config.yaml
moe_layers: [0, 1, 2, 3, 4, 5, 6, 7, 8, 9, 10]
beta2: 0.98
max_steps: 6986
dataset: "wikipedia_en"
Below are experts of layer 8 (counted from 0) of a mixture-of-experts language model. Rows are named router (the router's row for the expert), gate (a neuron's input weights, with its number), up (a neuron's input weights, with its number), down (a neuron's output weights, with its number) and show model dimensions 144-191. Each number is 128 + 24 x the weight over its row's rms, rounded and kept within 0 to 255. Numbers have three digits each.
Before each expert's rows: a language model's description of what the expert responds to; "mostly gets" lists some tokens that are sent to it at least half of the time. This comes from a sample of Wikipedia text that the model never trained on.

# expert 19
Words opening song, album or work titles in quotes, especially I, You, On, An, as in "Who Is It?", "What If".
mostly gets: " You", " you", " could", " would", "!", " On"
router:089121107154109076150085103149092165125110160147100121145090169120127119148107106141119137131138164124166134137145084137139137127070125091116116
gate0:123132084132115133108122092121088156136188159158146159138125120165130156129158126127102115113128152134114132142157116123132131105115122108155087
up0:154117135098130132107084137107128079138125111137149130128123191138139104122124161122127145126095157163082100131140116115121092116169119089150123
down0:125135150128120131131122143155141099115119155108144159079089126125122126125108116131107094135115127137113134141163091111143132114101141179095122
gate1:141090129134106081111119127102106106102115151145182146144122162121116134152119139131130111082133122155126148138134124148123095102163147162123140
up1:172137090115087092141098095091069089083131138183159133147117158113122160146134150129118138110155123143133120192108107138096132138118133109103130
down1:112157095148153138117147155129150101126133084101086120092111107145099085119113144139139097100095092121144133135127109114144145141132146104104127
gate2:162139056177106144111141118135127149108147160138107130111116112142131161152162112155093152115132140163147131054117090152163132105143081124120102
up2:106142091124130076115132122057153078132125151124171117096130106098100122084112122135079118139106117124104138161168138134124136138097167120133089
down2:131138130163107123131091158134130181116164124118152152132130130085109147102050126129124077125085149107085096125160170129090155125157152132117117
gate3:152158050156131114155152124160099136151164117139123167122125088109146137127117156099137143113124142126144130140148074133100070130139129123119174
up3:088099154091143117118134134127167135132101136136141121150168140141096156153085139113095157124160133076109102153177120156112110118110115120118154
down3:105133150107157134123131123133107118141144112156138087125160143095110160147144162153099138105133155092099129114135121156089167131129157089129111
gate4:154125136134124125109088131082088138100131127097122133128111185164144110131142122121159126138122171127166095110098145139164119147141085148085138
up4:157125128144108079091100115158161117139112120152097101102177121092155126110128116117135094123111118121109119107100146132087104134163104128125130
down4:150153126107138149124152123111129142105147076147109122169152141148145140143094108122151137200130072124189108097126123163154154130125075123123164
gate5:099093099086080118145088129138089134139184151109103111156102118096150102137150106126168108104125104114168175100098105154141165111160058117109148
up5:107127144193088144097122128146153119126156119091091131106125161157152115130128146111102082181100120154131132142115140118147165141138121130111127
down5:126146106121134125170112123145131115138106115097146130099109127128168116134156132131065140136124136135114158115123114117160140076133180126153176
gate6:107092089165120126157120089148106163117125162140120083112115160105136130150135107111152111155131128131153094140116142130139142094135103133147135
up6:117135114133129173142159101105142155167105169143123133155139081093123114124194137114141081119140174126139111164134112104151122141152137142167100
down6:116178181108122149105081127149104122128101120121153146104136131111113138126100140123094080142110118102103099148148153107104118164105123115126129
gate7:112123125133123131125121198155111143156130168129104141135092145075125136136109129153140125136128117116135120162135118121157184168096143150088117
up7:152145182103138143130151132099171069121082118106148137114143066146118089119133141107146136123139128151123138129135158132118109104140175147123130
down7:113139105148101134100121116132107134156138166145140102123087119139107144102128152112118127158163100142109125118139139136103129116175107193129091
gate8:117114099121114081137136107147090114088117166131157137136151177145099133124158137162122150146131141197138125128141160175143114102111135100146148
up8:114112112135118112135088131129084133123165118122102131124140124161112108128132143124156151088121123109112173126130109121105122143122107077127145
down8:144096105113180145133149110134140134135109131143132127146140128105158169122146140103137122136183093124168145140126151131130148114143183171120144
gate9:137143109158132155109132139156157111174139148080101151103124163093122131110126169119158109127147169137156113132180130123142140184110097136127135
up9:116127099113141112174173126107081157158113132111070148124136135164097121139127202134113126131148126149157166126152114114155146101105078081119125
down9:167107129151130167123127107130158121138135091134083108151158188118123120142125135124120119086138140092108136171145113105118105129112155105144125
gate10:121108106160119128146148064131150167135132101124089135138167157162135111109121076093088122122140117157122145144093130109142131118137099134147137
up10:139087108118106115128098127158123118110124145092147101134115161069112144124093109188109153143137075094122137138144119152123164130187168133104128
down10:117160141153121140139135155128097135082114092124103149154108157121095085138114167140104125175136139127129082142139133110136137103125152114158156
gate11:149094106134132092162137069147110154119144172122127123115090109083107164132129120083150108128132132151125110093121154140132125100130092153140127
up11:151161130129157104130138159115121142132102155135095151185166146114112082158124108147135116103143096139092126137129115153138077110131136134105126
down11:111099142120136124136160131128083150086133150141139145094104113120120105171164093133132101117122116138168138127111099176111132140151129103099134
gate12:128144156105090155088064168138108102148148125118142143148163139128143185136133126116136109152131118150130153128138149133111095118142126114130121
up12:106109121142157105125115123128127131158102108104151091122091134094087105118095145140109130140119098100148133139124102145144148137140147123113147
down12:098128124146140121143160137136124125123156124144122114096128149093105131127133075133105105125127115103125119077111120150140149148150162154123139
gate13:130128100149123131155121137115139143087125135146094105138130154139142109118088110155142139103168127140125109111136149101061135150132137148098149
up13:142112169132158115121076131079173090136096113128116114120110147140137109138121129150078145137143145136132130110124119150119134147111163097125148
down13:128095145106137125113148131091151118098088099169111109103145154119121125142128133105133169131165130150154127116155108130099173099124105103086153
gate14:138170101104123105114165168099139083157141127120110126095112127115153107132090143110134088163082122096156110152164110096173164142126113140119098
up14:090120130127091122145097175119083156126137143101142122157117058128129177129157145122122130127117126127145140165144136125134128135091089127131100
down14:091140125106099107113113112128115162111118134127173134134175154156090136128120102157115148087130120171099136089174117137141113136139156130107113
gate15:108135130148120126096111145136115118140108124137088155114124171169128121128117110157164140124107159147127120132118154096159103120134114136130110
up15:143146137117137128115132133127156159099130151150138119155124149090113124124154115119117156097139132105101141117148133140119077142112162109127120
down15:097130113144104119101132120121143091117083085117114115130153135119131136104135103126191149122139118102099131154124122101157136112113145171127119
gate16:112133078122086123140098129127077117129142143119157170143161128151158126125113119173122107113145130126118116161142146094110120141099128119121134
up16:148068147105172124116139155126105144131160128145098130111155107121140143126137136110177184133096175122112092128142155118120104138166144134114098
down16:162119141190090120127165106144128118129149174136124082109136127161112097131142165111122125137164170169101100082124153145110139105124124135150088
gate17:115112102164135156118130098158107145164152157134094136095125124117162107146134103108150136146103140176158138145145123133166144139081087117166108
up17:176121100081137078138109099107102116116163126163143141170149141142137195138151098106144151137130131117111116124145097090066136132125148137108116
down17:146087094121108096140163151121096139116111144161140113096114111173164154109128136126159145100115133175109101090098107174108118130117132133113091
gate18:087095079134137137119112081117094135148135187146129102123133139083135133124119113145104146129156165113145104148126156120118110102119149132125138
up18:148095147148126135113063113132108147120155131133115135140099107144126089123138131088148111120106154126153110167132136112118144143157151149112099
down18:122102169135130161129116159100108129132095127117160143095136106151132127135173081093134111084120115110149128127111136116103143102132114157127200
gate19:157128092131139134164132146137093088174140138163110124120081100135136122127154146090143100163125148121137130103113147128116124147136136123100132
up19:118124152166113123139126146132089098175123158135113160136153114116119160129106142166164156129082150147139138114121166145142066114137159091130164
down19:139144119142122144111127157141088160152134114162138143128112143146113147079139078118088164125109138115114142064120142118136130121114130161170137
gate20:125145101165090133116090114133126175091169159099168117133137158135163143136132099102136113109135110118120133124164129081126141126113150117134123
up20:085120176100116141125090125142112095087136152130152101136161126152111175133101063159137103178145130126141138105182127108087125145130133103074156
down20:110150140100098117146116146113121131128127132128103071107128131162133144107137122096101121104173143159129145069133184090153162092183163123098158
gate21:121097082184123131140112079143118114132128160172116109111095152134122143103142094147095119126153155095101086135162133103157120124121135128139085
up21:118123121175119084163139120122133152144123144124133104142174130141139165115134110125135146133133150132188115143160140142148119102095131093151134
down21:117145128095129175102134171066100138112147135107124112104165164145127116127180166143116145188134130095135109145125115100108112162140113130089138
gate22:125145107166147172102142124139117157141156079122111148107109149105178159150171154118079116133121113124188163088128059140109146096124125114085112
up22:128131071155135113091164128138102164103181083185123123128103131143110142138132158100097122120135112142138128059106115114172102114124165099118139
down22:122148147167130181117110089130123129134154109098107119134115139127107145150186117135090157189124126109164150094121108146164121139124099136105136
gate23:110182121106106092143110113116105088129139114100125146093146136156131141135118135107152119165116112139169119084151129112125173130136139098110142
up23:091093134118172137100146119145105173087146141149114127151111086108115114112127135100114125088165116149084114157111110104140129118121139160137092
down23:080124149123117118096147127123140186134139154123138148109125116129142166122122092104162127159124149089138138144157177143117108133145167172116114
gate24:123116090118117147086113073120092140128147108110087169119130127083144162153117091091188103116111140134138136140185152126096075124151140136165133
up24:141151116168105072124130082125098117085117133106086115149103155145137161140169118124127114095123108164153187155098074142112137140131133119137117
down24:110165150138129131134118144107143102137137122119126140151129141172147119116112182130106166121146130156080138133138148097127147146167130135197158
gate25:120123098161100113121104120165116101150148139144142147136129131141142123125150107132131119134114145143162157131130133140114095112105115129123144
up25:131104113147154152133176148189129188146134083148106090137096099128141130101096138159149092120124110088124141114135093145154146132124111133103122
down25:159126106123156162105113141132101085128132109117118118084166157140118105124105151105123128136157107099126100114135186112124141089131133131138142
gate26:157143092113102111130132157106096158124158179159118098144130163133139116124141090154140166102159149127108145102145152151159079173128120089140122
up26:149138122131131104125155099128135185099095146124090121137125134080152106126144155135116089124144146152149136121159164133154086118115092104147122
down26:112141152089169165099145172101135166102092128125166121142124108139145127147153103168151184110081175134084130174130133169145091123145130137084153
gate27:101097075106102094082117145121064126150131134130118145131149131122155129133143115123141091122117146120168128169138139126107117098135109103142113
up27:164155111153142159149103116119100099077119144151190114107123128125137128146107141106122158132138106145101148150137129118139149139101128155115108
down27:109099124153180150140134147108112149094113150151146134077153102140107127156147154118117183139124109172145125142099104133128090124122116139138119

# expert 45
Endings of place and person names like Wig-an, Scot-land, Ho-ward, -son, -ton, plus given names and countries: John, William, Russia.
mostly gets: " John", " William", " Russia", " Africa", " China", " George"
router:083092144147157138152152113133132141135069124081111146165130169119186123115118128129101117129156119118108145164125125150154166110113153091133124
gate0:108121145123138123174146098109101095104125158117131160119120110146159166128156162110156128094132140135095168131128092135116123121130115105108109
up0:089145170135133125098140151091122097119129082179050074094112113130073135159085087137114151111128114136138133148149161165144098141113106132120113
down0:131116108130167141092187132094151115117105100117144090113146154142116123101120108119125147132096098097130101135113137104123108152117078122159120
gate1:148162097107085082107141178143121157163128082123174103129066168109114135134139124160110164156134140148133124125151120166104156114106091145155136
up1:111135134120129118148134129119083055116122138130125136134169119127159160154142131122125165121122130117151149182176150098131148133135157144110111
down1:157110098173100196105122124119137072117119113123133129123110139117110110121132087125125115122126117123166154150092140102180129080113109156142104
gate2:153136122105134111142128107102114098102129143149155143106148172120151170132147099159148158116111136157109150088092075135088128116140126128134168
up2:155165114126136124143115107145116111169100111092106156157101130129112157115136176132127145092152111136135104112100118126139162096153119134120101
down2:102124123129140122155158080118138112123168143131107129153145147152104145127113108129130114147157152167135102085108136113090140147107090155079089
gate3:086117113098137127110161105127127125090166119140184120106106162164067169104141179125130123098096106153133159113129112126114130136116128118117159
up3:115089148143151161133121150097096145142108151141140125116127103087152152099123126151162162079136148186151156160133105100056130138106128156146092
down3:146130143129127101113142128094100098123122134168173074165088151170098142109127149125132136128132112121137113095121137133137155152125095174160147
gate4:103165146116152153100153115135151112110094121136109115130107129153143123110092122118118121107173144137123157089097084109094083124152155112154145
up4:135179116088155118137140137150142120146107155136144103121088185134159098103124135125104143153145158148108153116143128084130144092140138113156135
down4:108118133132163129145137110153151120085146120125133133104144142126158093135120088150077155112120133121138125112149120157130085117158106088149116
gate5:115087117130112129121108119068069139134160081144142102131130130154103134120157118077121104121085147096150127159141145148166096114136106104108087
up5:156160111112124166132118151097140095122099170133078143132106147127174115109114120117178133122107099142125190120166125086089158154149121106133132
down5:140111149115144105144126104204083151102122152125131124110141132106136150150104091130074134152112109104155140129168154138131133132128101092096123
gate6:160156117163114134115122150118123095110119116134119109154147086136140118094183149135134139153124103104117068143120134153093147100150114129092144
up6:153143121106088096103145137111114112058154149125168127143096121153116128140123100093166130109135134124135118102097129141132124134059085123132126
down6:115131150118126137136128072121107108129145110125147138082128107143121150113133102142099122149126113122062146099185172079148117139118136100175138
gate7:161128104139072108141104145156138146169103088119123181094131132083132118132133136142112132134148168148132110122167127134134114111158062137129134
up7:140105088140131124130109118100130132150107164126136169115128178132177106087107139139128118122107121116132128113139102111134114138163135126142081
down7:133081085116099109074101144129126134139126156109144136109105138090112138114097095115179135122070156097154136149131120102117129146135116119128125
gate8:130127160125103149120129098134107125119107160133112132103128113100147155134135096133169122145110132181104137111145090142147124165129147117126138
up8:135138131194125120076127112137169093161153182159120166151140108119151089152116140155137145126131120158165089106112117126135133140117110162131181
down8:192095134125111121160153129149123097112132105174125128101118137157116132126097162163130130114127082140114188135175082088112095131118146103159096
gate9:130136076098166128088137161101130103150102136147131165144125170110107114130104108169129139128127097120120128162127165095111137126143108180109128
up9:151110165127156085133146130174110128117152129090140127102116113097112143180156113134095125160151136172142118180118141160133127086151145162120101
down9:139072124111168149173114131136126155130132133154119145096141143142107128152110157128143099139098123119113124131097081082143117146110178122102123
gate10:122090092075149123126126132097129108165154131138167118123109125142162159123132127127089085137112126124165113183161140126130105152125153157134107
up10:148107143139104168107133120140109156087140108139146093085153101117099136101143146115111093135132122079067133163089098136137118130116113164110140
down10:116160143118126116138141151111105134096140152127164124121156139121121141109134119110099105157112133169165093134098128119123160053198100134130172
gate11:128162122140124071120129159122109107169094073129112138099088108118152141108077098129103154181099105165147139111141131141149131141133114137139165
up11:156126098092137120138114107120132119083135093097112151129117118127162145108126148114131162132084112079061118103103088150145132148132152142139108
down11:192122102106105125116104112120140131082131112110111136132136126137114096138134148143133130106106129112131117134153136131156114121096162090176119
gate12:147119084129137132125084110076072143169130149167130160138125138129136107138157094135150130101119099097169168151113135124100144188152163141074161
up12:118117159108131095165122119143108074152118136120137121109071108133132115119126169111079156117152175139118184106101138132158077122113142107105126
down12:132113111131164122089122127117158139116148129136147137126114108116148122150147142124154083148099161139127159113116105145164132150117148156163171
gate13:147107120153158088072116128140109092132118105189154111125123122112116147070103115146106156109122144107117119117158144129109109083111129150146125
up13:123115119111119115169137105119123157116111144107135168099122185084171139081110142123121087129118121101114152120112068117130126133156126118127089
down13:154164156124134118141124149146149135130138117113133141105105138102118096139154129136139094082142103134183119161104125122096146152151121198093100
gate14:124148119150104169119121129100132153117105161124114149148145146125160145122158119134121139131102154121133108089150119119099098141144116151116124
up14:196114076075159125147120156124097140147151116121163145096141146134127134058155135121126148106093144162110124111119086119094106116087152151167144
down14:154142137132111178107177154129109139157130091114162129101152118132097118135138090071145102128140157140145134160165110126120127125130154133134154
gate15:124168107116132103147132175117133145079139147112117166125127151114079119159130146110110136146114114119132131102143120112140147121107122134139109
up15:139108136171207130153122094122093139137107116139163149146119107143086149145165127116150111115127118117175119146140102169114118099095151138157108
down15:123130126104089127126102127139114086110109106164069135123131096148123144125190158092093147136164107132153127163129137109132131118193107149165142
gate16:114126125104137123110141144108124089122106142180166150132162131113116155127109150160131182115090118130096103108143151115087110155129123090138133
up16:123133133118132161112120147138106097132122144121142111121138142155117127097139117121102133126108120140119156149138141125162084124141138128124144
down16:156125133129132160140146156119159164142119120127145107100120139099132123184143136124162143093143125073110103147126086134110104155098145099130115
gate17:109159139141139095134128132091156117143085114118136165152085113129110151121147105131162120134127160098117136091144129129123093122126103139139151
up17:158122114109094119134100126131121145114112135120107162110115103104160147089121134107160109093145094074113156155111152147108131122134108138128117
down17:075150134121109136112121130142110149129096136160103124146102103114127101099152166081138144117168132116148120152104119154094144133139130121077113
gate18:137117169088073104114124101112130170127149147114139126144127141127149135136163127086104104108125093131139156153128154151180136116108144132126074
up18:121128111154127162123144181143106068115120108136116131065126128104153118130114148098138136105093137155105148123099095123126120109128126121128123
down18:140130119092111136140141149100107133135118123149108112128126160136138134128081146130137138133104112110150120162118119112148134116114119160143144
gate19:125111112137116099088143123121136088070126140128116127088099096106157173131097132111100147116104107140138159122194104167126109158143090152151136
up19:112158160167127097095137148180139149088102122111125140153100113114121118174143146122146118122159137108122141137147168138111153089194109144132173
down19:097117099183147153128138123166114138118147142136108107142086096118177127129142144115165117129113166112099112134122102179136139141131137155094135
gate20:117135137146098125143066182134121146134143125128107139159099100138165092133116071107132141178157152135107113154117167180134163123169152155104141
up20:126137139113113152120145107133132101144141078105097138139088116123112102139116188089138210117115107082138125106092077141106148111127153164149170
down20:115120174138103116131225123144105112132134140113160109136140128152172139133143162079109134127124146145102122085084119097131163161111105133105127
gate21:120118156121146124149110130087126156097145147150110138110126096119130157144092138093144105096128137162134160169110152140179085125137110141136133
up21:100089135145144155116082108128153155140120108126103129101143159098125149136156116146099131129094148072139157134128121153135127102161128128153117
down21:117140145100104117145119111119106129123124158102121093129154128097158141100153094132092106145147118098101132097132151143090167122085146115165109
gate22:121126135108107133091126149124092130105127139152133110126103135167125120082154189116133100120111107139116102114143138101114133168155120134131098
up22:105133113137125139138123126137069108117109143119146146145088157147143108168151101109094194081131152144107103140167117117162144126115134123144150
down22:141127118112148138120067124145188122083137147106150158157135149092159103123152086166138132128102139111091100140137161148109113086129168133102130
gate23:115128144069120114153132135118121111146106139155118170099093121143110102075124114133099138165136142121099108083119160108085081153132130118140182
up23:115145144131123131118163103139109118113128125152134178104139144148138110125120146151136185140144105105141140131091135122109146119118121114141096
down23:133096138134147164158133111114131149104074120157088147108119137161169141122121076122104190135084122153145120126142164129144100123091171092163162
gate24:154135085137162100137151146081154099157130112152150150127090138126139137111126116115120128073141128109127147152139141108120109144164140124089117
up24:134093148138141113132104108112168163096137095155094108109110154127191129131119107154153135155132129096116113176155111126117126165136160134099155
down24:142098140101144144136120083137141128117113098122104132104120143143158132143120142156136162098134145074118138108112142097095115109124188113122111
gate25:121129123103140120109113116143115132108178121118145135138137085133134124106130113135142093178110097135129129147140132118109146088132144129133140
up25:155090133091130139101109092142124132152152083151100138094119110086095131132115171152154141114164127099119118114101131141102116127137114167111148
down25:111131095133144184143128103107158149167093132133122139124118117138086125123168143103096150134117091122130107141134115120134119139115163105151102
gate26:142099148140048145160100138112121140117112121159143108141138108106120155122143075098168139125103144140142079161107163125134105074180157122152148
up26:128122129167122116131106111143099085138095108134141119123161108145127118125180127102143127117149129139163093108151090194151100153176169149110154
down26:170101173152119149103140106089126111122124158131139137141138136135146137148088141142102125109136108144117164126136106126132119117060133130151122
gate27:090132132069115093110132113102141084119173121093133127096114136125103179097151138111094125145144115141126157178147130164135168171121101109153112
up27:123165151176128136084149112126123128095126180154122096121140162107096104147127151117143149088105111129121125090118174123141131103097085083098161
down27:147161101132135164117172143091121115164137099112114119144119144137097083103091105121151115136135116101115132120100111121140117143100094123182098

# expert 53
Final piece of a word, especially -er, -s and -ers, and country or place words, e.g. Moeller, counterpart, Japan, Albanians.
mostly gets: "er", "ć", " car", " Group", " United", "ers"
router:102085151075132116089146151115165164137174142139142132123158079162108116156165103141131123112123117125129088141152106127126116119164115129168119
gate0:105122099131143105111117127102118134107127150157109142125128130108101162143113107087155163148125126144098119108124146144122101122160123127126164
up0:098111104124117107120120091135102128142127157116119125104147146142139133139100101113136138076095112133118138140136146172113086152118127157130130
down0:145129140079101136123140123158118119129098136136113139142162127165174103119091111142098138117157110115179131125152193148126119098139117141090100
gate1:130139114143157138114173193121150095153118147112169142137115120098111166124142132131118101103166131156088149122171127087138141089143096128163123
up1:131156093129135146098127115133143074179109127071155134156136154161097108143124131162176089145121091130136117124149110116107182107079147135131166
down1:146117142083146136130154086168117137110135124160106160127117159188190098127131123132137111123120134204136124145097117155093141137100099153145160
gate2:086129133090108089133119129139138156131134114130143187109112141120130083139100126112152127158188126132152119143137118125161181141149105123134156
up2:132135136173165119105139096118135126090163120142134113133082129142103182098144154113098120127130129115111095107140133132107102090123100097078126
down2:133161131124070103143120159136138116179115138141141132145110155125122142139159131116125121175135159118148101127134088095171121126127171127136133
gate3:111139145110092041112124148169169164106121112143114126071110145135098110104120129111151137113137153137134133164101086139112144147144080110138125
up3:115128165111155118127108186128113144148139161131161150141103127156157122116113153126061112124107140130159148141131064148115126129123118143160104
down3:096140186133115135128126132092124139145135120165132105130116142128121170070142109124168147090099116156110133113157128144119143129174142132105157
gate4:152165152101147112121148114146184129114159072116129111144119109127113142123151158094109086121152127102112136141119121185168082115147126159169180
up4:122106133120156166070125098123124103161102150149131119119200145149163131113128127139178160116124103107119179093122141138127164156126179130120132
down4:130141111185174160128147139108127162138075145146081153123161095130171145092104102113106092124190106135118094115143167119133166136104137133143126
gate5:120101122129100112099091150164103123140151128118132159141105160124164146142146164085135164062110157113139088122134122128119129123159141138106106
up5:148122125094116107122118120161119169137123118117117126132150126117091139118161138106120092135105111198183102130132101129122170076077093116127144
down5:166146143118133132135115128161131116108137123118134123180148079115139113158131167109134117134135106121146113123116136153082131086129151141145152
gate6:187152120122169150178140148147148133118112134102176148112137135145165151086146148104133090115077112127128130104161106108145121143116106159101114
up6:090115096100106082152120154105128194135114109102153116098095142112129128161104162110138121158105126134132102121148101106124122128163136113145154
down6:175102104167085161147125183135091130172119158119142198141100183135078141160143117123147113141109156108132105125103116143132089096153157123137109
gate7:119137149152093062138158094124144118115122116131090130102097103095113164160150142107165124135158138137112139147100120117090125141108087125117152
up7:137101149131145138135148130154136113099140092144085137114137122120133128127140141126135157096121120110143149103087074147133141107147124128122162
down7:173077148141170087101131118120137145109133153134110096125148114106110164145174100128154131140117149114107143115128139127156149082121078200147161
gate8:146118109145121126112163102154126127133131116127142124115102103164107142120158124123109095136122142142134105136097176196133080149120122127065144
up8:097149104126133109121137137125121139120127137133168088141133168172105128110121118119141125105114164098096092124134141143112128114152134137151092
down8:110136095187114121160115129135156119145123122091134078121101144112144158150154146141114107139109171137100113129107132170097108119122113117132129
gate9:136117099105095093125143103116135144083133122101106131118129141164107132101144189065142143105106108104074100139116117097131142154134135171123152
up9:164159128108126094116126110137114138126132142117134169118090119141135095127103187132118140147146132146133120172144081104169133169135108161087163
down9:124126147159094111150140145168145141189149128124111105120138084099101126164117138103136109136163132101182094185114118111163128141139104131171136
gate10:132135116104105096144109129091119135131132125144123128083149134143151123132103181115144123097112106115176117125173121154126122112123122140103177
up10:099142142138148131151152157106131151092147167137123177096111095167134098148144138091131139114132154145114108106082152146165110109118098106128167
down10:104117095124101122126092173094131114170140123162103151170109144132154168129128150114105144130119166168178095114102097114134125110128149132118119
gate11:139120099090142091080104121142169119125115166107127127109124160089141108095113146103128113070129155141096147112167056163159148147168114126147164
up11:171115114160115115164094121112083118194116159114089156124121159111165117130145119145163122130096116149177129124104159102138156151099112124092118
down11:168137093123149092119070111166121154143140152119077159133094132103121111129120122167118103139104141145165138142120117117096134106115144124166093
gate12:175117134150110130130114142160104139180128154108160165111153135143180117092122109143098119145082111163169102110146124103170109121147135141136144
up12:103154139137148126095143118133151118109163155157115094108143117109164122164120150144116136167143162129136141104138121122094194140149159102118167
down12:103141143126136144138125126145139158135118142156168078137133127119072126104146089138145146148104147182169104107134087165118161123134127172139142
gate13:109119103139124075093126129153109128129106131102135144132097132122140160113140117109127099123109139130120104114133096133142129126113138174147112
up13:140138153122127199167110089115125127139163143144099122121183114103132087121123193138141116140124139097131163100116124150106105086126096119107128
down13:167116189103150163107154116151128150081127096139128134089117138107164141113157141153156133155125094156130127130136123146136102152183102138139132
gate14:089134128152078107122143156130100097133120129132148131143073112123137173140109121106145121118092092115128144141112170137127140114146113126148135
up14:106171142115100123103148149126149183124098152121151126118101122151127134093094133117098164112106103164121079155118161137155174169117108115107084
down14:113128088058123107107110122147117148096133100088125165120111168126188129123137147152118097106100127131130129150109120114134115085124083112066124
gate15:153096096111128093112162063156170111086147095143111126117181101112147119120121120109134153112136141123103132120119101154142131100163144132107175
up15:150122141149110121099111118094113091134121093151083141119127130130096146147123114141114161157150099162141162102138172108120124148155122144145114
down15:090128106187150145144122140170094141113132132124106090129157122106176159120143116111086138155110111142128144121140090165137170111165138131135138
gate16:139116097123128102102112141146141145139135148106151179117121121144166111089115168135103087122100148134163095134164116140143115122141119148088150
up16:134105154139115119130144140094118127137118159144091150140139116102139139148133140110171128120130141100109166094096140160168127112090139161115139
down16:100080136138143104134134142112138156170122129087097135099125166144132122121127110123186129096092139100101136119140118123111127131106114134126139
gate17:129142134143172149160142130095150124166115150148144180137132144099167121136167136111145118130177151149128099108148134119138143124200140159131115
up17:091070137128127129160123102159114141118132136123113160120151075143156094154083160128110094135125121136108122120110118138130165107146127149098128
down17:072174136130098129103096125149148153129160159149165108142133089157099128114162140135149115114137145176191125184127119143125130135134098132111160
gate18:133113134123133110124100109098122150121120152137153165130116129120117154119128135105113129088157168115119130136163144165149115121132096154130122
up18:133157146139146109110130130185167129174154113117133105127087173139156097137151169166140120125128130121146099070098128109083129123161140098143161
down18:146157144131108140142090106113131108141134116125115148113119136115121118141144096112103137133085141112151120117131093111141138123154079100135080
gate19:101092136142159141096131134119126114140106136147142142148131087134109137151166147104141095122133149147097126114129165169138109112146127119160129
up19:115115127122139113105066123122073130148107120117114113123162127118139153126129172121088148148130186141177156117152148145083161156123122106109088
down19:093102117065146132125121143106130111177104124152106139120129107143128121146094118060134147106151121124144107124165124109123097124111178140116097
gate20:133159150128148128140133116148108148147146135126102125097136122163156152112132126097106139130175128151151113140096131138135120110154109125092123
up20:153171142123138180163112107134123138125140131121149120133161109171129148121126105131151150141125123161153159113115143104102095124087131089120148
down20:162153134122091091107129149110141132162173135139124074164116129138092125180137141153140169128153111141150161085119118159086138140122094153090112
gate21:156090139094118132150120102115071113160136167130125124158130096133099147128143103123128110143119117154086128080150141145156095118124105158120148
up21:099144141151156163114094148123127113192125149180045124132178084100144110129106089157114180151123138145140128087103132141083177137117131165122138
down21:066140124083106125156100143126123144170102147128148093128123152134115104137081127196144167132125147172129070155110102152083130134142158141113111
gate22:131148124111143143150132098149130124097136142142151122081123113157161097104107127130117126142113114093156054143107130139133122127132121154090124
up22:168136086142135154124102115078133124125105095111156158147126125162132136124159131099155166119145111124113115147091138146118142156112120138122126
down22:114141122129152133136120087097111147138119085118069126085120103079154130124121123126158141102152139167052117129105111118130100119148141135118128
gate23:132149121143120142106115153090112126151143163146124149117157119112130152118142112129124154109138149161143130116147157163113091086137149111105158
up23:119130148156125114145138119127090100105091118174089142126121120156129122115113088146174135099117105138117109156102135135154097137116110143134098
down23:107149141154123145084092118105132134152088124129095100125168102135140111138091121127096157148097136137102128094123131178121157096132118122113105
gate24:093124119168084120139180138104113143092167152142127137134135130106112145131086147125129100167087136101140142137129140110124135132194142158120146
up24:132171130099172147154101135107118121139110112175114127126160117121180145135123119122142168119121100144160136116102114085101181113137133108106080
down24:128166151153107124105123136114120122093108138119115104184147128130104124107097114117117153121137155123105133161138167088141165078121131152161103
gate25:089109128122142089118098070099138163137168141137132138144121111116117146167091140132125174157143130137123140118094152139104088121117135098105142
up25:120101107111137080144093097115095163120158106119103111098096133102111129147128126111082146150143148169131088131144150170128136120135130096130107
down25:101172135131095110123123085115100119155130107113084135153135114104115116110140092187108134131135149101066140119133164110179112143071131132136112
gate26:120111139123127133128128122108099122129091138134124165119128104139150129126155118087158123149098125161143149074148140117120095128154076158141126
up26:168100122098129121117083102141124140171161189136118133085114175089144098098114164168053121130124143143155140112139116140162144133159132128142105
down26:133145128154112109110110099165119140164137102148147165136130132096129126110118077141176157122094136178165140166113091155147162134168118166128116
gate27:126143085169128118129148135087154135142137129133145124112157134108160150153098141142127118160127107143095129196153123154171178143124121164164181
up27:124142154164109144125115125106077129159120096109110149110159106147119066121105151141136059155128084168185117137119123154175132108111119119174147
down27:176116124173131112132115116161107133131173085115106114106126101105140095121091136115122132151147141106138124135123117086112140151196131109138108